Experts of a small language model: 32 GeGLU neurons an expert.
Below are experts of layer 8 (counted from 0) of a mixture-of-experts language model. Rows are named router (the router's row for the expert), gate (a neuron's input weights, with its number), up (a neuron's input weights, with its number), down (a neuron's output weights, with its number) and show model dimensions 0-127. Each number is 50 + 10 x the weight over its row's rms, rounded and kept within 0 to 99.
After each expert's rows: "comes before" lists some tokens at least twice as common just after its tokens as in all text. This comes from a sample of Wikipedia text that the model never trained on. Tokens count by the router's weight.

# expert 59
router:41 49 46 47 59 46 54 41 55 55 56 55 54 50 47 56 43 52 26 39 37 40 53 43 57 39 51 59 58 53 55 47 50 40 70 53 39 33 24 41 57 42 62 68 51 64 53 49 54 55 42 51 53 51 50 42 48 56 43 56 55 44 42 44 52 43 49 49 57 44 55 53 59 51 57 40 40 45 50 38 53 66 25 42 47 50 51 57 42 46 59 48 35 58 48 46 71 44 57 42 55 48 55 60 50 47 45 37 46 56 40 51 40 57 52 53 39 59 43 39 65 42 44 34 49 62 39 53
gate0:36 31 45 49 53 50 68 52 44 46 64 57 35 60 28 48 50 59 40 59 56 33 47 52 46 57 54 46 57 39 49 51 62 55 34 34 47 52 66 29 56 61 38 61 32 64 51 39 36 41 41 37 62 50 63 55 47 61 32 27 62 55 50 57 56 52 50 41 49 40 41 75 53 52 66 48 43 36 41 61 49 48 35 73 45 40 41 73 73 55 47 48 59 54 58 45 72 47 39 53 52 39 59 46 41 45 68 44 57 53 47 52 56 55 60 53 46 66 34 57 50 48 59 51 61 44 26 41
up0:41 50 54 29 32 44 49 45 27 55 50 52 58 52 52 54 48 39 53 56 65 29 51 65 53 29 48 56 52 43 47 47 63 51 43 40 67 40 54 55 59 49 64 57 39 50 66 59 40 70 57 34 43 49 65 42 40 57 60 40 57 40 55 50 46 48 45 53 66 57 61 61 39 54 52 45 54 37 28 52 46 51 43 45 50 36 63 56 62 53 35 39 61 44 69 42 44 53 36 50 67 44 52 34 44 53 52 64 74 67 53 34 40 56 52 46 65 55 54 59 51 46 58 56 43 58 35 58
down0:52 57 62 30 48 73 48 36 38 57 44 31 34 54 56 58 41 30 64 48 66 45 50 42 51 65 37 35 49 50 45 45 56 42 44 27 41 40 57 55 28 43 46 57 34 57 51 47 57 51 56 44 57 47 69 43 55 58 53 57 36 50 55 54 45 59 45 53 51 52 45 40 32 47 55 42 56 33 50 52 37 45 44 43 33 37 63 46 41 35 47 42 36 46 49 46 59 55 51 44 66 61 48 53 49 44 48 41 51 58 52 50 30 49 48 31 58 46 43 44 64 39 62 25 58 37 54 61
gate1:54 65 46 46 64 45 54 42 57 47 47 76 27 28 54 57 36 53 51 52 54 47 44 66 63 57 50 56 45 30 50 46 44 40 59 52 43 31 46 55 35 48 52 67 66 40 35 46 45 37 42 39 39 66 38 49 45 46 40 55 49 56 50 43 53 34 56 38 65 54 50 49 41 57 42 56 55 51 43 46 32 56 38 49 55 46 48 42 53 41 52 33 54 44 40 28 47 38 55 39 43 37 64 77 57 42 35 33 65 44 63 50 50 47 52 56 43 43 50 57 29 37 53 43 42 44 42 45
up1:49 56 39 58 52 44 59 37 47 56 45 64 42 40 67 40 43 63 68 64 67 33 56 65 63 60 38 66 53 47 62 38 41 32 52 55 43 41 37 54 36 50 68 55 56 37 42 71 54 45 45 53 30 64 45 45 57 31 45 65 52 46 51 39 45 48 57 36 51 52 50 44 44 58 49 74 46 52 37 56 48 43 54 35 47 47 48 51 50 54 54 47 45 50 40 48 48 30 44 35 40 56 62 74 54 21 39 44 64 48 45 57 52 46 41 55 46 50 52 39 41 56 40 48 43 49 54 50
down1:44 52 68 47 43 50 57 50 61 41 54 37 54 51 37 58 31 60 57 48 42 50 39 67 64 49 51 36 55 54 46 50 34 64 58 59 54 48 32 53 42 38 59 60 45 55 41 48 51 45 45 40 55 54 52 49 54 50 55 49 55 34 44 63 47 56 27 42 57 47 48 58 51 43 52 48 30 59 55 63 45 34 39 49 48 34 46 20 41 49 34 46 29 46 54 45 33 60 62 62 73 64 50 45 44 61 47 49 38 61 45 54 43 54 54 62 41 54 45 54 59 57 49 44 67 41 42 46
comes before: " the", " a", " 19", "ten", " his", " an"

# expert 5
router:62 39 47 51 57 50 56 42 42 67 31 48 45 48 47 36 45 58 35 54 52 62 63 48 31 48 50 42 48 61 47 24 55 55 31 33 28 38 39 42 44 43 46 44 45 50 37 39 41 38 57 73 41 57 40 46 48 26 43 58 51 44 52 61 47 30 37 49 61 51 53 52 54 41 33 49 64 45 64 57 73 67 44 62 50 55 42 59 55 57 66 39 45 46 54 73 62 35 36 44 51 72 47 40 55 43 52 45 43 68 47 71 53 51 60 39 54 62 50 37 47 64 48 26 49 40 63 41
gate0:55 51 47 47 72 52 48 54 42 52 39 57 52 61 43 35 35 53 52 53 60 61 68 53 49 51 44 45 36 61 37 57 60 42 51 28 54 43 56 63 57 64 42 44 39 32 66 41 70 48 43 64 45 46 37 32 46 64 42 48 59 52 67 64 37 37 57 42 59 58 62 72 48 49 50 53 47 62 43 48 47 55 45 65 40 49 49 64 48 29 58 44 38 49 38 36 41 54 52 55 65 64 51 53 57 52 59 61 40 60 61 61 48 25 41 40 67 65 68 42 45 40 59 57 66 62 49 60
up0:37 58 40 64 27 42 35 36 43 34 58 64 56 43 54 49 47 40 50 45 47 33 52 45 55 36 68 35 59 56 57 50 47 54 28 60 54 56 47 44 36 32 66 54 45 64 37 47 46 56 48 41 43 49 53 64 49 54 47 48 54 43 44 46 63 41 71 59 73 42 39 14 39 56 58 71 45 35 45 49 51 44 55 58 39 43 59 48 50 50 33 37 53 52 45 59 56 51 47 55 47 30 57 55 30 57 40 55 65 42 48 58 30 58 57 59 54 35 73 60 49 33 54 44 57 37 40 63
down0:46 57 43 41 50 54 51 64 59 64 51 63 51 39 56 76 64 59 71 38 49 45 46 37 38 81 50 46 46 35 56 55 47 61 67 61 48 45 52 49 59 54 54 49 53 55 43 36 38 43 61 53 55 44 64 48 31 59 58 56 43 56 46 56 58 44 50 53 65 45 63 74 54 54 37 45 48 42 52 36 56 48 58 42 60 34 57 49 34 66 64 72 64 61 55 47 44 48 58 64 47 51 50 59 41 55 41 34 50 55 32 68 71 46 43 38 45 48 36 63 42 52 39 52 38 66 50 45
gate1:54 55 49 46 52 45 50 59 54 67 40 62 64 46 38 38 43 45 48 51 53 69 37 61 55 32 57 19 48 38 49 43 46 48 40 51 47 48 67 55 38 33 58 67 65 33 55 54 66 42 57 40 42 42 59 27 45 32 35 33 53 56 43 41 59 40 43 59 37 63 66 49 49 55 41 30 54 52 47 69 53 47 44 82 37 34 24 46 46 44 51 57 51 60 43 62 55 31 52 42 62 61 54 38 51 62 34 55 47 57 38 47 45 52 49 52 56 51 62 34 46 46 51 51 58 60 41 57
up1:50 47 48 43 58 61 51 35 55 54 72 47 44 67 34 46 54 56 47 49 48 44 48 38 39 41 54 52 46 43 24 59 63 48 47 52 66 56 33 67 61 52 68 42 49 55 51 40 61 68 68 84 46 41 73 59 52 61 63 48 38 54 54 52 52 65 29 47 54 51 57 57 41 54 50 63 42 76 34 54 47 48 54 48 50 46 44 55 46 40 52 35 43 48 38 40 47 67 45 44 51 36 43 40 39 40 56 49 65 59 54 51 45 35 49 54 32 68 53 62 38 49 44 52 61 45 67 41
down1:45 49 51 45 56 60 53 50 41 52 35 59 57 36 59 35 50 53 44 46 67 46 57 64 28 62 43 42 44 25 52 29 60 45 40 61 47 48 56 56 37 65 51 40 51 51 57 61 48 46 57 52 58 65 57 49 62 24 46 62 32 58 59 55 25 33 58 60 51 61 52 52 45 53 52 42 51 39 40 44 52 61 56 25 51 56 38 51 50 65 66 46 48 49 42 31 56 40 47 43 47 54 48 53 54 53 52 28 56 70 37 65 63 33 51 39 39 54 45 52 44 58 54 57 50 65 57 50
comes before: ":", " the", " by", " a", "″", " in"

# expert 105
router:59 46 42 60 41 40 46 64 40 68 40 68 49 54 57 37 50 60 45 36 55 60 66 57 77 33 49 61 54 55 33 47 50 57 57 63 41 53 60 34 61 39 66 52 33 50 38 57 48 41 43 50 60 52 64 61 45 65 38 53 53 33 63 59 39 79 49 58 32 51 49 54 47 49 45 47 40 54 65 60 60 62 49 53 37 55 46 29 62 32 50 41 49 51 29 56 48 37 62 56 62 45 57 58 55 52 47 44 42 56 55 44 47 50 49 56 55 57 41 50 44 45 64 40 54 45 56 40
gate0:51 40 55 45 44 41 56 51 37 48 43 38 50 54 60 55 39 45 49 52 59 41 64 59 58 40 42 49 67 49 54 57 55 76 56 50 52 46 51 40 45 46 59 33 29 50 52 49 28 59 57 46 53 61 59 53 44 39 29 51 53 60 39 56 36 50 38 57 22 40 43 45 43 55 62 41 49 49 49 41 48 28 42 47 31 63 43 54 57 47 64 54 68 45 55 51 63 50 29 51 47 33 53 52 48 35 47 54 39 48 37 75 64 55 53 49 54 41 38 48 49 56 40 66 51 67 43 48
up0:56 44 50 39 46 46 48 67 52 38 47 53 61 45 40 51 46 44 53 46 61 41 46 64 71 51 45 27 35 43 61 62 66 64 49 52 51 49 53 59 49 41 58 55 45 48 71 70 66 52 65 48 43 41 68 54 33 62 20 38 56 59 52 46 31 42 44 63 45 54 45 55 51 51 41 44 67 41 66 46 30 32 36 50 38 36 45 51 53 50 60 62 48 50 43 49 46 57 50 56 42 54 52 56 59 53 50 48 29 58 42 45 65 59 52 42 51 58 42 32 48 61 63 63 49 52 60 62
down0:29 38 49 46 71 29 45 59 38 40 45 41 61 56 44 48 43 51 37 41 40 62 48 47 56 58 51 61 44 62 42 44 38 34 53 62 43 45 22 57 59 48 60 30 63 48 54 29 58 55 51 47 57 47 49 48 39 44 46 55 58 55 60 39 44 38 52 48 50 47 39 45 52 36 54 45 27 54 47 33 61 56 42 48 55 46 46 52 56 54 60 37 50 38 26 50 35 37 53 48 64 49 42 40 51 31 37 44 44 71 58 52 35 38 43 56 46 39 53 53 56 56 54 36 48 31 62 51
gate1:55 49 41 50 60 46 57 51 53 52 46 45 57 52 67 40 36 53 40 56 50 52 35 69 37 58 27 45 29 40 48 68 49 65 73 40 56 39 47 42 50 28 55 53 59 45 74 49 63 50 57 62 50 35 56 49 57 43 32 48 48 40 66 32 65 41 35 53 36 47 36 34 44 57 44 54 47 62 46 44 43 46 59 44 54 47 46 45 42 49 23 58 55 45 45 37 57 56 37 36 64 59 58 30 39 47 45 50 69 47 49 53 47 66 36 56 60 40 45 47 37 53 38 43 52 50 62 43
up1:53 47 60 38 45 72 47 59 71 47 57 59 42 50 64 42 53 58 56 47 49 43 55 44 44 45 58 65 74 60 56 54 58 72 47 55 56 51 46 56 56 44 49 49 37 61 45 53 48 58 40 40 55 68 50 47 63 44 58 39 36 51 41 46 39 72 40 47 47 38 55 51 47 56 49 59 58 67 43 57 50 44 59 33 48 54 56 49 53 32 41 39 64 48 40 52 49 65 58 50 51 54 48 54 58 56 57 44 54 69 68 57 51 51 54 52 49 42 45 56 56 36 52 49 75 53 56 67
down1:33 74 49 55 42 59 54 46 42 64 63 48 61 63 47 39 38 45 41 56 42 53 41 50 34 50 66 61 40 55 64 56 71 38 39 54 54 44 58 36 64 55 61 49 70 49 43 61 56 37 49 56 55 63 64 58 44 58 47 64 53 62 39 57 56 52 37 56 58 40 67 35 63 41 38 63 62 29 53 57 60 40 50 59 54 54 66 42 51 55 64 50 56 63 49 66 46 58 43 41 50 55 50 35 38 49 54 64 74 56 50 60 57 51 53 50 62 53 50 50 45 31 46 29 49 54 54 36
comes before: " the", " years", " a", " 19", " his", "th"

# expert 80
router:49 60 69 33 44 32 64 43 59 72 61 52 43 45 49 39 59 52 44 37 41 40 66 56 46 47 41 38 52 49 68 64 43 33 77 39 52 31 37 42 50 39 44 55 51 48 61 59 42 58 52 61 52 36 42 53 58 48 53 56 71 43 44 45 44 57 44 30 42 48 51 38 66 50 68 42 54 45 71 51 68 58 54 39 45 50 46 51 58 55 45 46 53 32 55 48 43 42 58 36 47 44 62 34 55 63 27 57 23 56 35 49 51 34 28 51 54 53 57 59 43 43 59 36 56 58 50 57
gate0:35 58 55 78 52 63 42 53 51 65 46 56 51 64 67 58 63 36 38 49 52 31 66 60 38 39 31 55 35 50 42 43 55 54 70 50 45 48 54 36 60 49 49 50 55 40 56 50 51 55 56 50 53 36 66 43 43 45 53 31 47 71 53 46 72 65 40 49 44 53 44 42 61 46 64 65 56 47 53 62 46 61 46 62 59 36 54 44 61 50 23 38 43 53 66 40 39 54 60 56 45 53 56 33 46 51 46 49 57 71 50 47 67 35 46 52 45 52 44 57 47 33 58 68 38 65 55 46
up0:61 52 48 42 63 43 51 47 51 52 46 34 45 47 54 32 55 54 59 42 33 33 43 46 49 57 54 74 51 51 41 49 14 57 35 53 60 61 30 70 45 60 46 42 58 33 49 44 43 31 49 34 57 63 51 51 55 35 50 59 52 50 49 40 40 31 42 61 52 46 67 57 37 56 43 67 57 44 44 62 31 40 45 59 49 65 39 58 45 50 65 89 50 50 39 57 44 44 42 47 35 52 49 51 32 61 39 46 39 53 56 61 50 54 47 45 66 44 35 56 66 68 42 31 35 51 48 50
down0:50 62 65 49 43 56 35 55 38 56 59 48 60 63 34 42 46 46 45 61 48 39 33 45 60 40 37 31 55 32 64 44 33 49 50 64 43 55 59 47 62 53 29 55 60 46 47 57 56 43 47 50 41 30 44 54 41 54 42 56 54 50 41 54 44 44 49 36 51 63 56 31 58 60 53 56 48 43 61 57 47 49 43 46 52 46 49 47 62 52 50 57 62 63 35 36 63 51 51 54 50 53 54 62 44 55 50 58 45 53 44 47 45 53 56 59 50 54 38 39 56 47 43 50 44 39 35 60
gate1:50 60 39 41 44 51 39 53 65 61 39 62 57 59 53 40 55 37 32 46 56 52 46 58 37 45 50 65 39 29 44 42 43 35 42 47 60 43 55 49 62 48 55 58 53 53 55 42 56 42 48 51 51 45 39 53 37 31 45 50 38 70 37 49 63 56 43 65 58 48 55 56 55 49 46 54 49 51 68 56 49 50 36 72 35 55 36 38 47 47 47 70 42 35 29 49 67 47 50 52 36 50 44 53 36 65 45 40 63 55 51 56 43 38 39 58 37 40 70 50 57 63 48 44 51 58 47 45
up1:57 51 40 43 40 47 47 37 50 52 44 62 53 52 43 58 74 23 34 42 61 41 49 68 51 62 50 58 40 38 47 46 45 32 45 49 53 49 29 38 66 52 33 64 36 61 58 53 48 49 36 52 49 60 39 37 47 41 54 48 50 49 29 48 69 60 59 43 34 70 44 33 63 47 61 46 49 51 64 42 58 46 48 74 43 59 30 34 61 56 56 67 45 48 46 43 52 54 44 44 36 45 49 44 58 57 41 53 56 56 54 23 43 35 51 60 38 41 63 49 52 59 45 30 49 40 50 52
down1:33 54 58 64 52 57 59 57 34 55 49 39 27 64 40 46 37 49 41 51 30 56 56 26 62 50 54 50 36 73 62 69 35 49 59 45 52 52 39 49 60 58 61 79 43 40 55 31 54 61 50 36 50 33 50 58 42 53 62 41 57 53 46 62 42 45 55 44 54 53 58 35 55 57 45 47 26 44 58 52 27 49 48 67 45 39 43 48 69 60 37 48 46 52 43 46 52 36 50 58 60 42 71 66 56 55 45 62 59 64 40 34 47 56 46 44 41 51 53 47 55 53 37 39 59 63 39 37
comes before: "s", " of", ",", ":", " (", " in"

# expert 117
router:59 61 52 40 52 46 63 57 56 76 30 33 32 46 57 32 53 49 47 34 46 54 46 40 53 53 61 60 43 38 55 29 73 60 40 44 52 67 56 46 42 67 45 48 46 62 58 73 44 42 45 56 59 39 56 75 51 66 55 41 58 31 64 51 53 50 39 45 48 30 53 51 71 64 39 60 49 49 52 36 59 59 37 46 29 54 56 42 40 37 48 69 39 44 65 46 53 45 37 46 45 51 67 53 49 58 37 42 41 42 43 71 38 57 66 42 53 61 49 31 63 48 59 63 57 59 35 43
gate0:52 34 66 52 44 41 46 54 49 49 67 35 61 55 51 51 46 68 53 63 48 50 39 65 86 31 64 47 57 57 28 45 40 45 50 54 60 65 46 42 53 57 65 68 43 61 62 23 48 63 56 43 54 47 48 41 64 50 54 54 54 71 27 57 32 41 40 52 36 48 69 46 41 54 56 31 34 63 31 62 66 70 38 50 47 47 66 50 50 57 45 53 57 48 65 45 47 25 35 53 36 58 40 53 53 49 53 47 53 52 37 54 36 52 43 66 58 58 42 49 54 49 41 30 39 58 58 55
up0:19 64 47 62 43 53 49 45 69 49 46 63 48 69 50 51 39 42 43 54 57 52 36 54 82 47 61 52 56 62 32 43 69 52 43 54 58 47 35 37 43 49 62 45 41 45 26 55 41 47 32 36 35 40 47 52 44 56 35 57 74 67 44 45 49 40 63 48 45 55 57 46 50 52 42 43 54 44 40 47 45 59 44 43 52 55 49 55 64 52 56 47 48 38 66 57 39 34 57 54 38 55 40 54 49 35 67 59 39 60 40 60 56 61 59 60 45 79 58 44 57 66 44 53 50 64 44 58
down0:64 46 54 42 63 45 62 32 49 46 54 50 62 51 68 52 36 59 36 56 39 45 51 43 55 55 44 59 52 37 53 42 63 55 49 51 45 55 61 58 57 42 40 44 51 68 65 46 66 45 59 68 75 50 57 38 38 51 54 56 43 30 53 45 59 35 50 44 56 64 52 50 43 30 51 53 49 43 58 46 66 41 47 42 54 62 60 60 42 60 61 70 25 44 46 56 55 45 28 50 44 52 42 45 31 30 43 43 50 48 52 40 61 63 55 44 40 67 53 53 46 41 52 37 54 50 59 47
gate1:69 60 47 49 44 59 66 26 63 44 43 55 69 58 56 49 53 50 39 33 53 34 47 46 33 35 55 63 53 50 51 48 37 66 56 56 72 46 53 36 54 50 26 46 34 37 48 55 57 46 53 42 44 39 54 63 45 45 56 46 57 52 52 64 42 52 39 42 55 35 49 50 52 49 59 45 44 53 36 61 46 42 65 60 48 37 55 36 45 36 53 50 41 44 66 67 66 48 37 68 46 59 53 62 50 43 61 40 36 35 31 53 38 45 48 64 31 47 55 77 44 48 36 61 38 53 52 39
up1:50 56 49 55 25 59 56 60 54 60 44 46 48 36 62 42 70 49 43 43 63 40 40 55 33 36 56 37 53 65 46 53 54 59 56 75 63 42 73 44 51 44 42 59 43 42 44 54 56 62 57 56 52 33 39 35 42 55 53 62 44 56 48 63 36 47 36 46 42 39 61 50 57 58 63 41 48 60 54 47 57 52 49 35 60 49 53 35 48 40 60 64 34 45 59 70 41 64 52 49 37 72 59 61 57 43 58 41 39 52 58 52 50 37 47 47 50 44 56 62 60 67 44 55 44 63 44 51
down1:68 33 47 47 46 51 68 52 31 48 52 48 60 46 56 41 29 51 55 40 47 49 49 46 46 44 57 52 49 35 28 60 40 63 58 26 48 54 48 40 29 53 38 54 42 42 34 60 54 40 60 43 56 25 41 61 56 56 42 50 57 64 54 54 47 48 52 52 48 36 62 48 69 61 65 70 62 49 37 52 57 31 50 57 29 61 48 63 28 42 43 46 57 53 42 57 58 48 51 37 42 46 41 49 68 51 64 60 37 50 41 46 32 49 33 41 46 70 43 54 50 49 41 49 64 42 46 56
comes before: ",", " |", ")", ".", "–", ":"

# expert 17
router:50 58 49 48 39 46 40 55 45 66 32 51 43 49 43 49 60 55 48 48 50 52 53 50 58 45 48 56 65 48 44 52 52 58 63 61 53 44 52 34 57 40 67 59 40 56 54 59 53 47 48 34 54 52 49 54 54 59 41 47 40 48 52 56 42 61 47 45 23 43 62 42 49 58 50 58 44 79 52 59 51 68 57 48 32 56 70 44 65 39 56 52 63 47 48 46 53 70 52 64 60 64 48 39 67 66 28 53 37 67 50 72 44 40 36 54 63 53 29 46 56 67 60 25 48 41 69 61
gate0:41 63 49 53 35 43 45 31 74 47 59 61 52 51 37 44 54 50 36 33 61 44 41 47 60 68 52 74 61 45 50 70 40 45 52 42 57 63 45 55 39 55 52 33 39 61 42 47 32 56 61 53 59 58 48 45 51 48 51 58 45 51 41 42 53 43 55 60 64 47 55 54 66 56 50 48 58 53 47 57 50 56 62 71 65 44 51 65 57 43 66 51 58 60 58 50 50 64 43 51 29 46 39 50 52 57 41 49 43 41 38 37 35 57 44 48 36 61 47 38 59 36 55 45 40 44 59 54
up0:43 47 46 49 51 57 49 55 36 31 53 38 55 40 41 48 55 53 73 59 54 45 53 60 31 36 36 23 52 51 51 43 52 34 51 60 52 43 52 41 59 49 75 66 65 42 56 61 42 53 51 58 33 47 61 50 42 50 52 53 55 51 46 63 39 43 40 45 39 50 46 44 33 43 59 27 48 51 38 47 59 60 49 38 43 54 60 44 54 47 48 41 34 47 53 49 50 25 58 67 46 42 44 58 47 32 41 60 73 63 52 54 64 60 57 34 56 33 43 49 48 60 49 56 60 61 43 50
down0:41 62 59 62 58 53 43 44 63 52 47 43 51 43 57 44 62 54 41 70 51 50 53 49 51 46 54 52 36 37 56 35 53 55 63 47 41 44 49 45 51 43 52 49 45 38 51 51 50 52 49 48 62 60 34 50 31 39 56 47 38 36 47 49 35 63 53 55 47 51 50 43 53 50 47 49 36 44 32 54 46 49 70 67 61 52 59 46 53 44 57 39 41 56 64 47 55 35 62 48 68 38 57 43 38 34 64 42 46 51 53 65 47 60 54 39 47 61 57 50 59 59 57 37 59 69 59 36
gate1:58 46 55 42 51 47 50 38 43 65 51 33 46 62 37 63 52 56 53 51 32 33 66 41 60 45 62 52 56 34 55 44 34 59 68 68 55 36 28 53 47 60 61 45 51 58 53 46 42 54 51 58 44 58 50 47 60 29 54 52 62 48 33 40 33 49 44 52 49 62 52 45 59 56 50 46 64 34 46 53 51 45 17 39 38 42 61 63 42 74 45 51 51 41 57 53 68 43 50 64 47 51 45 61 53 49 43 59 60 56 45 59 40 58 49 48 55 47 37 53 32 47 53 34 55 54 68 51
up1:36 53 51 49 43 51 47 61 48 42 47 61 58 35 46 41 42 46 56 49 78 51 36 56 42 62 31 54 65 72 46 45 77 41 43 39 43 58 63 50 57 40 49 62 65 45 44 39 60 53 37 46 40 39 46 54 41 65 45 51 51 47 49 56 78 46 64 70 52 44 45 58 70 43 63 51 46 69 43 54 65 58 74 58 49 55 49 42 58 33 57 37 58 45 49 34 33 49 51 45 55 46 49 50 52 46 36 46 44 35 44 43 55 52 54 52 44 36 50 50 64 62 49 64 50 50 45 56
down1:42 29 47 36 42 36 40 50 60 46 55 29 63 56 37 60 49 52 41 57 30 56 57 46 49 48 49 55 64 49 70 38 40 41 56 38 47 34 37 47 53 64 63 28 49 48 64 32 45 64 63 51 63 43 34 42 53 44 56 37 58 51 50 49 47 38 55 59 52 68 44 62 52 44 34 51 44 37 32 49 37 47 30 57 50 46 50 36 27 38 44 63 57 43 54 49 45 53 52 50 52 51 51 58 47 49 43 41 78 50 53 52 28 58 39 58 50 40 51 49 49 60 54 37 47 67 56 42
comes before: ",", "th", ".", " years", " time", " of"

# expert 27
router:60 38 48 65 45 48 61 59 41 52 54 56 64 75 39 49 25 71 33 50 50 38 49 57 48 47 48 51 54 42 54 58 60 47 49 27 37 44 28 29 46 58 68 43 43 38 44 53 49 47 46 47 54 58 36 43 46 53 38 64 38 53 62 36 34 58 36 56 34 49 44 51 39 52 53 43 35 65 58 50 51 51 35 60 49 60 54 52 33 45 57 31 44 39 45 62 81 48 34 48 60 56 49 58 52 38 47 40 43 50 55 59 45 43 56 25 62 57 46 45 62 49 44 51 52 43 64 53
gate0:49 70 66 49 37 47 58 54 40 52 54 45 63 36 45 48 44 48 34 26 47 59 70 63 34 54 34 40 52 57 55 54 72 42 42 44 47 44 55 43 43 31 51 59 48 44 54 33 54 70 41 40 49 57 41 68 49 63 58 52 49 45 35 35 58 46 67 56 53 47 45 51 51 54 54 53 64 30 54 49 65 48 48 46 50 55 42 47 62 64 51 45 52 44 52 14 62 40 53 33 60 45 49 53 40 37 59 55 62 53 42 51 37 40 36 57 42 62 33 59 41 60 59 66 51 63 58 59
up0:51 45 59 46 51 49 44 48 59 51 44 50 55 29 32 45 42 41 38 49 60 58 54 48 46 59 41 37 43 51 40 30 62 60 43 40 69 47 33 44 31 40 45 57 45 41 45 31 32 56 33 44 45 46 46 65 43 77 44 41 54 32 36 34 35 58 74 42 66 38 57 30 51 60 62 38 52 50 52 57 52 46 52 39 43 52 39 51 48 48 57 61 42 39 52 33 50 42 49 50 56 40 48 50 52 49 46 55 48 68 44 62 16 37 37 52 46 51 34 52 60 36 42 56 40 53 37 47
down0:47 37 42 39 42 60 56 47 47 47 41 41 63 52 47 63 36 38 57 38 63 36 42 48 46 40 43 40 36 38 55 50 50 49 32 58 56 61 53 49 47 54 51 54 50 50 59 52 44 71 45 55 58 44 39 53 38 54 49 46 58 44 75 50 52 59 55 44 36 41 62 62 34 70 70 43 45 29 49 45 51 48 60 52 35 59 45 67 33 48 44 47 40 52 37 53 50 42 50 71 44 64 57 43 49 76 47 33 60 58 40 28 60 54 44 73 38 53 41 49 47 44 41 63 48 38 20 39
gate1:65 57 42 65 43 48 56 62 39 54 53 57 54 29 48 33 46 59 48 37 48 45 63 56 47 76 62 61 32 49 44 36 50 50 48 50 33 49 37 46 50 47 48 37 39 47 43 46 61 47 65 41 55 40 38 54 63 22 43 42 52 44 49 47 53 37 42 61 55 50 57 41 58 50 72 46 51 59 47 41 52 63 45 60 47 47 42 43 31 42 58 40 43 54 49 46 35 36 41 39 64 39 75 38 50 38 45 63 46 32 52 58 47 60 51 58 58 56 48 46 53 52 40 67 41 52 57 70
up1:39 49 46 23 57 50 52 38 29 62 44 55 46 56 65 50 50 53 48 42 58 68 54 61 45 50 56 27 41 41 40 38 54 40 64 26 55 51 40 57 42 38 55 61 61 63 69 65 49 56 56 62 63 43 60 51 54 36 56 50 53 54 41 28 63 59 34 47 43 53 66 49 31 49 41 44 65 34 33 58 47 67 39 53 51 59 37 58 41 51 61 47 45 52 66 43 43 46 66 41 39 54 36 67 48 51 51 48 49 71 44 66 54 30 49 54 62 62 39 65 60 68 51 30 38 48 51 38
down1:48 43 53 56 57 58 61 50 62 51 31 49 37 43 53 31 71 51 59 60 66 57 43 50 64 59 60 57 44 52 75 56 44 52 51 45 58 58 52 43 50 45 56 68 54 40 50 48 42 42 46 39 53 56 60 37 43 60 45 40 25 56 55 46 41 42 49 46 33 52 40 59 63 39 55 58 60 42 53 50 57 35 44 53 52 40 51 53 28 48 49 44 41 63 54 57 60 49 55 46 47 46 52 50 63 64 59 35 49 47 37 59 46 60 38 50 52 63 82 67 46 36 64 61 59 28 48 48
comes before: " the", " 19", " a", " his", " 18", " their"